Weights of a small mixture-of-experts language model, trained from scratch on English Wikipedia: 13 layers, a variant of SOAP for the experts.
Below are experts of layer 3 (counted from 0) of a mixture-of-experts language model. Rows are named router (the router's row for the expert), up (a neuron's input weights, with its number), down (a neuron's output weights, with its number) and show model dimensions 0-255. Each number is 500 + 40 x the weight over its row's rms, rounded and kept within 0 to 999. Numbers have three digits each.
Before each expert's rows: a language model's description of what the expert responds to; "comes before" lists some tokens at least twice as common just after its tokens as in all text. This comes from a sample of Wikipedia text that the model never trained on. Tokens count by the router's weight.

# expert 2
What it handles: Pipe separators, digits, month names and colons inside sports tables, stat rows, coordinates and infobox date fields, e.g. January 19 |.
comes before: "\n", " ", " 0", " 1", " 2", " 4"
router:503497514594569562485424559513478529527519517523475526555528493527457536479541496482494504455496528459494479550527515518470483494549538450491484456500445491473525528498465495500563503528539574457490531510519525501451510473498439452489538536465485517606530529536511442506503474488549470489466551527494494514540624477511513517532491497485546535505484475480493564484502437520518534477564552482445484527445432500426542576511558492477506436545510533436466460516532505448590490415475430487522471471574483464457459516512569506449430551403470442534529553461487536431482480573532497548459448533561471485488476565533440513446479462593416461437476507533494504442518469507517612538505484499607482528505526410557478505532511550466499495509425529516501468487427509538517499482500486
up0:435449450527557484536530529538508530480444539522506503487438505468524527429495512417468466513526498469511461501518476481491469459527549511479466460516562559418573489463471547473522559487549530551565485481481474505478501508567533455503473509575519474553449472443517501556529529557574593580514483484515499588550528465521493533458523424496458529479443438450459505550474446478480511480570491497445534550492561563484524511491522402470532497497530468453417528461568476507480515474514496484536505483554566413567506586498530468476481489503439457462521533456467499512504557506541535564524521529481465445454505502540445512558538452557463495496527524490493508546489545455475566510401500440530458527548518461477441582512524532452568490535541532449472473510557483475572557484447449
down0:581521549503509624533521502554583492444504497581514405444558455478460539493466494544542436463536481447536540493424457471421515469387410520461440454523484500444464479518533603517478552549436489477475494505485449431520488485445535565546489493512447475453489497548484484489419528475501511578525495486509515449529470536543506438556501462508538570553554567489506454507512476528519576466446491524523490462501432430453474458469547463507518471461446506551436428574494489486474521515507480538510539517468430432465446502495521425507510460512489526509500481485503528459481449410450464544546449515513554467475502504568472525508514505494485446493545489522508501470521474513475530473556457429442492500552516508495469515483488547548534497447471507526517468528455487516452425498496512
up1:509474438493524467500486516512519459548476392473466526557443550500471502431560515467488512549437553468517451579532471489484486439489464508468436509495421505441527532534464526461530509482563501451499541486556530487512530416495434493481448497464438460500484490546495440527531511519504525425472497457382518504525529435533554509572509510460400486491548502422454474469519491423494580484502552465495456437559491481422506555420491489493528440487485529536520493523479440529475512478464507502571522510502559561534435525504472497485512494536538471554525467519627501458539455557498488422482475512496468489542506458475496496502446438489472441502491591466509499540473547525445491553438504530550485572531519508447489501514507523450505551509524528569481438444526448419452510506468443
down1:484456501464550517507452384516570493492516464508462481527488443502466503547529460492538556545529520514595573488455465518547539489449434464489488443487545436441568497524477516540512457530574542521485573556538452482450456530491529478515443428420478532446513587530509515450517455514515495535480471573481540523575546435457455535473486482464511501607492496518531512475451525520489506557561532480534435476492486575547485508476476482544449533486420523455488476470484517504483476522583475551492602466552475471470549455570455586505535513448524445533452525545471537532498551509472506463444500515503486506437484478559520453416477530517494468493575502559469428470451465436543556532507569468555476455484486544514484539512516490488527499527474528482462513474498460541515526569561487
up2:465488564512500452521471452498415475518515507486466526484439541479517546508512527469525474493522505503478491561491490522442413513491464454472483491469481544454578548529506490540580390446499525499485519560509525432505492636517511505506519596525525531479494489526522493473547511507533537516465477491485495478436539466494551470511510576545453523497468492503464502548467528476437529475497464472576403418447534518517545510485466599512558493502440528507588547465478495486565519434508474500575498553492505497510469471475505511461511540480494581487551431519520478498539470445547492524484501564542498545555403533540544470555601451503501496439463452512481472455462501568530502509500487513458557530489538478508440535472506522561610534557479528510590486431498535582526555509478525
down2:508535508552537497458487487520454446507440475520511478482520476531528537509461521420467472503533514462482523474516490491514538476483569554470478501498448486454453505536487452472518529504560517577562471509478548468527464498477552465460477558575465520551450549441492514552526544478510454489498462503565449461550463524484435510504485553512381431455521487456485489548573493481486498516479509478530509524532544494555428466469447509574513497559536586436418550452499527591548491452534479425485485557494468514507505547469416517484480479544460553441461508531470546523420444556451528539493585499513458485499528522511462470494471489461496450519481468488502461540471464509457484443499524595467410550464467409468485462555382544484501489427427545466552513425466491547505459491532500
up3:554523554467486527452507493425545564555552448499470463545556464595501463500523501467530482480519494429563526496458447544431581448478518457504419495558477487493519444586485519532485439522509444406485475510507548480467513539435541486522514547498484535530503547568479490498477472493530518490478458536501497382469498468502511490519497517484549440540508498456464553455462491559521501481519497457481375549464458511542595496516544421568490401568517470510467500478453544484524531509504479496487442512488525508509510534503528432462587536528506466552498441383511510521539457507473471512470538510447513553482429532523486526369437512521512477499516543500436495501544443537456525484511463540591471495431471543509497500534536465526515477522534473495447516523508564522533506517485528
down3:506504507502484526503475480460492468557496484480561469529556456436458507503471537513552555509502487449480512518535491531467533445469522444496519397409452458485497476473483531467529495421584520411524538426466433529484547457578544499500498552529510505512508479427506468522484529524427500486496526481477531466569548527481502505455540551482472486550558472514547469492472509552554532570475512483533451473449488500513547526456555489474488555511532548464550644489509458465476509489518473504441491495549531504501464510575471501506548479484543435536452491475536497464406587537454568560495499559525478459503421572453446513471464531545542545601497435533547494456463503462524473527587482460541502426510439491578486516494516501494527550531444518535508407496513467480476426464482460
up4:375529476556530509519504524551499448509505491593523520478491504567563464476536489497484485531509517509496499509421493482512508446482512481518453535464422503479490515464490513489516507536471535548532526388531517573559524512463477522483506442505570530537468508476556542503491482542533492495495549488598460496432503488495517461529480509461497441433514565566449512485505480408504499517421531443489510544486487540553495395496480506476462503508596538448466513482481521456526412472501536476469497520478485534549569466463455526537467475481533512563560558530509498455406465485516515558578530511531515485472507566482573520555470431558500469483460566490471574557481505514453558427472513528511545460548566590533565510566524537459581538518435523460555485569512500513507463523503527
down4:543537444505468493525505486490522558525555595486479555539542554500587509506489553548517507387511493497503461486427482478526539494486524529537531472540446477485464462455517495542468504505456516518498508485549471535442527511449477478506488441461531482482483499472584521470497513488481486553520488541504518424579434505642444461489470552477578466506445477482439534517549464481428475523480539468449459465534466524457582466503586571531546525459487506502484513497469502507536541493468421518518517501482530575471523458495489442455461489537521537472459489464585486518512550497513491535516413484569457472513485545500555519512549463484579475618488516544555453577476496489474475518531515526470430487532548441526460531516411525436574499486448460548472570493443543485474507568476469
up5:514479440519466498461477491430459435478484552458522415473480470530534510475547489473527605512494565444492465486473511508476530460488514482489504492528526487519494473487483527532485493452448459538498433445518485493434512511508531560532508499487412466505469473514506513468499589536480502509490554548572470536480550595508541573539533594488470448528504480522452544536447491479458483499504478467601552501487568442498530507493465575510527483472592451452527489511526503469465507460519506477577452435520495525503495471490543578494497547490514535447495538487594419491449523505431556519409455559563507542491414594543465521469605505498429506543504498439541477488515485483441512498538545574593530514517496572491491531513458439510504480433467535538516509443472526464493478542567498
down5:583464440464500455511607481469437466520510442550531520479498500509535502429563460571527458550479559449462484529513537542461483472538522530549465441461578466437503519506467546539544468494463544490462432470504550467552589496532520439541507473474477494488442484501506484533523497478501534482476488526487490450489590445525468535494504506422582458482497517528524525497464490493478494426499519471496543521428507508462429564555537504474506455527446442472509461520438546536457529510432574448526451506508598494440477519533532577467473464545491463467551435505482571406433479413487441453470511551551504453479467544511508485466531481516476473544456463522524530501413515494507497436538538472525462509471402563490457535524422482502442509503474461473530562547482514543499519552481477
up6:484475557565505489408514482509530454465569516476493551444566485490527508480538486484445464479444540543591515489464475533448464443536536503443520548494506525485532553480443474454586410542533534483506522450520493502468488508553543489474490538421428554532483525530444473452514449443450547446505419531478533515534473511483594515498491521550545539589451485505525477480568485506483488527508471498521459502529498409484499533569512520482509484484520502510603522524475482467540482496459426547578577468457574546519442514480492569487454500455555527574514472450436598496512500505480524477594523518465476550456544516517569552466431493496459558537492427504513474531597509481462498508478519527550561555512407474503459491506497549456554460483532517468487478481530480522476540524501506
down6:454456474489448539466453466492518472546473523526536519523559525537483582482499523491510512573537476506484504486470447526558510511557471513540479453535515499513533558533519498515524489491428494498489530467515451578556520520463466402535497485541525464466468554479495471481533528466453526464454532538495545464469483496426537439519524498457476495442518554476383433568503518522441554493421532470559526526540565484437553505524467558548486532459434503476540454525418463531495491500492563492506520499616589485394556460503463512569575508516518493490485515496515503500479489520486510536494464489464541419425518464577472473491465485463483559516542512472414487465481550494543425525468500463444522484428556557451485493470506489550523441495439607469553455531512476556462534457437480
up7:495535489577441480495499534470495493562523435467474499559562468465505517493557371491606500548580587513486531463609453506569475506554460428500538570454424512488473498546443468500569563470512528514518510498560568443506560451545497498419517552515513492448495525502466479518472548441548459538526530459446524576519474492455537528494439506519589628490491461551535486487497547496486533543511459494492531545490511497523466503557501540460555554474537462478493454520518466498464499532459537471543549476489461461497521423475496467474531475475483464509549468494535522433525553535434548472541498537549514498499525528500526508578445462560533503535464513516515488573525560461481437536527467472556508492415495436499528469533481434480488492534510505518463479580524490501546472471507531
down7:478434526539515437464493522512504513510509535536515505577519465505497480524495532472495470469483539519516494407476569566495505522451507481576467498508514448493497517482467443446558413517458556468528519504517528508531588466485464490495473473523524530476511460549564442510461404556529593585498501489506453544547524557468506471504537549515481512482551423542477494555529470496409500515547395536449437466483467486508476497416494509488527498515501563488469526494455599551476471494497509479506471504485509532514453601476505448504539466501485482555527475481485520480556501548575530448508530444531518552513472471488470548505468507525492491498455508482436412459487465555525593420490538531498385543453550486484461461476532519369524473574564504560520470474512497567524454558522486
up8:519563481387545517510484546492430571536528522497495462519555623478500470470512541529549501491498535537517541469499448478530519497585548463583619418527434526496571532491511528594561465420574411464518479548461511458491515531491430538453513506491471469477458520480515505501489484458473497518456571463508488522501508537509505468490489535504580567515517490509467504519538483498481467522485509456495422466508480538520448542538521396472558515532533468468533543571534489509487458472501500538483551429494480484437489460473520531526456553412439492473442561480502502526489540487460441550521462526510512509515422506489486519511543520555542442500454507470502513510493521532430435519496500461512431536474492416517517519470538450438571468432527463553578564473535518535529515473456516
down8:547516475443533486481563596503494446511501429574495509432465522533540586492516432450548469484504518509509491512520477459527599510524505489520504486539533482497523547550533462458528495548564493489426488493481457464474554497533505497510543497496511515550472518476591512568494478546576520492535509532564462561550474493531458483459470571480522571497544470475445536503427542475497553546474536538500490562475523459498430531495493474512473480485481522526535450514486453520540543493431503468412434490448442506526523501459511527430526534542491540465445533497471493567501536601428492469568527522482525522498456450565513511508473469535430541502506379498564586550452498542448492535469550563530561476434430537517502505523511485475546542539487500494514543459510534503568557607561483
up9:588427501495526504414444547512500483435505509477506491487561502402514547523459525510410520568540524537530469516551474494485545551555484456524520499522428475509439489510469521508466511491485505407553555541515538488463527492520458548514526576552476496447562488506520549533570412470538558443471531551557509524518386496512557476515556568531591425515493515523508533513473454436509550566500497565453473483501489587496580543487536532549511460488443481521461493505532492548466506587559487553504478536517498466447553470484505535423522507474468516525494590525509478482517550478487499545480492467530539561435516454491481537575523488552507603471543557586490537446555454505472471555516492528509461496497524515516520507499549482475469516477508560483534540553520504473492475538541563
down9:560531539468497510554474536458483556494497481509471490444547507502535621470475495473450503500442576515560463457510496555454531541518503538520466529385525499591540423527493546545441508505515509534483483508533514504514509466498496482464419573455501554442493480566497423459522466496540544484541505527483511528511490569468442538500474498519485471582429529465497516501501485555526503451484520511489519463472572440507491567484519425524506616552595551523444469440519467501465487511486451510486546547546489422483555513489511536496438478453505400504493498491447452422430474425455434483583475499480499476508450541524431456540511512485558525513469449546525501494519495427462566548548555462465470470470489484460502474496470459537505504462550556541483599466494469490486493514541522
up10:527429510499472553471509498528504497502538522507417487557542433483460498444481457556536505576470516494514492442508508500545550544527482387469467525523563540533539501519488555518565505424546542540507457492464537501529547539440488583451499536531570561552485534510435476537516551508485507469495434493487493483482561540510499543507504452509501473547545566393540520447436525484513482452562475545472479511491494510487575575498494532472489410467543544503491534498525465516452568563497537533510543487463517460450522473506513475475591561407438511537564523465527569577492497489468542476476473463497492582510518545516542467522498538469445497543506465532483471611439468515502529495485493515505496404451472452507572504470474511521490451600424483537518535513546529591475493508519531
down10:496496488523535546566505549454463485520492507530507412506478520607503496544513508492505543472463502460475521503547523503466592504435525452544468525553471446439410484553461489445471514511471443517442543457497499510554471549472500580489516444468524476588468472553516472558504496527463528550453464506530496498461553520497500493547570459500592520502509535514499504470566490605519527509487465524438436483501440483499439497542579478502567488546580535429460539469489534576526484515452524493442459491424490504524476506540554478443499519376595435433542534524510499445544497514478468425440488489532459491477568523531492479458529496487510486512520498536485441441543523492531536477517552467483458516624530544499466557460484526499523523570559442475448492467484524521509532459507477
up11:461499470550468509476439454492505484489453529440492521491433521554439560468476505526457481471500465503499488571494466550486551517559523462525485399501474501508487525549534449503520540606518464572517565551520532563477482466461470489541534508501506464557538502485515470465490493505496442556428471491538447545529476484589404472456496440545555465553479514490489514467546484577464521574486511484483442534505540492553525449477445493499465454475520483515507455480516479466475568437439512513522499499564509567486501458544517496555511548469475556531556459451456521428473452467560460391511503517431488532449494474525458520484488482509407503462401547412519506483501516518493499425490517445528501508500448514545471464514506566474452476508509527597511576432496427432471499550596514
down11:447441463554504576446437573541535533447482589556489409454407447459510475552441471511567514527451472409465523524533451482464507511481497472473534489499452457448528511470505479564547503502584484484487537478464546495455484462501525576476477437451470542494497539487464503574460368502498537504397473527553488524514458511446546504482487535434527526472503502540522401515406503492512489527528490482483529485509522535546461523559494501529532558532510500475389477482517534462543462520545477448481454491543465498529501494516490523494489503505512422518483548534428517455552548494544506494495524525580525526447524530461527547527481547503489486477477582462460517513466471545436547476456484511568472496462486474435415496516502523464486523451549471508515511443417540570470448520500456
up12:605528459478468532495523527518539486514489504485471525506557510513477525502474450450485500469540450530505515638519509559542504540476521468485449472612461527474566402543483515519513522459484483505578444461525513447485505497518397532440455468503431547596486479445438514570541547496519539446465471433529482517462527481514475529525513527487530474422511457496495491461543474515516419471536485498533500488515508512555529497488509521472443445444534505514444566571478551525529528505532427484484485493507596526582461460465541574490542555526509521459513467491523541532563522563565447485417485517474569541524515564514506420504518527602558436459446498482473525485520443491466552444486529524503468488540467533488452510483504498523515476570456512480477494524469558514447504542418504
down12:586461475561473517515510575563476450517476440540442436510501535498444477510508486511457461526543551552409474504433535502535492542549468473559530505479478449515520480441546448450504512460462444580511446515509436518539461489538476524507540494488506592540540518506419468607545468482467460463492466446493493461528492491533458496450452559483489532508528465480531538453534574498508538527523535537545514444500507477507519527564586513453473506495524521568583589549570479457560539469614484461434492440519477499506429578551534465426534450445525543504540496458495577485478546493587485539471487498448508455495469464544488466479512511513516465496518539538497518469521583448436545484514470497504466492481529541522461535461473498479554470534462479579449508501471503495542571536474486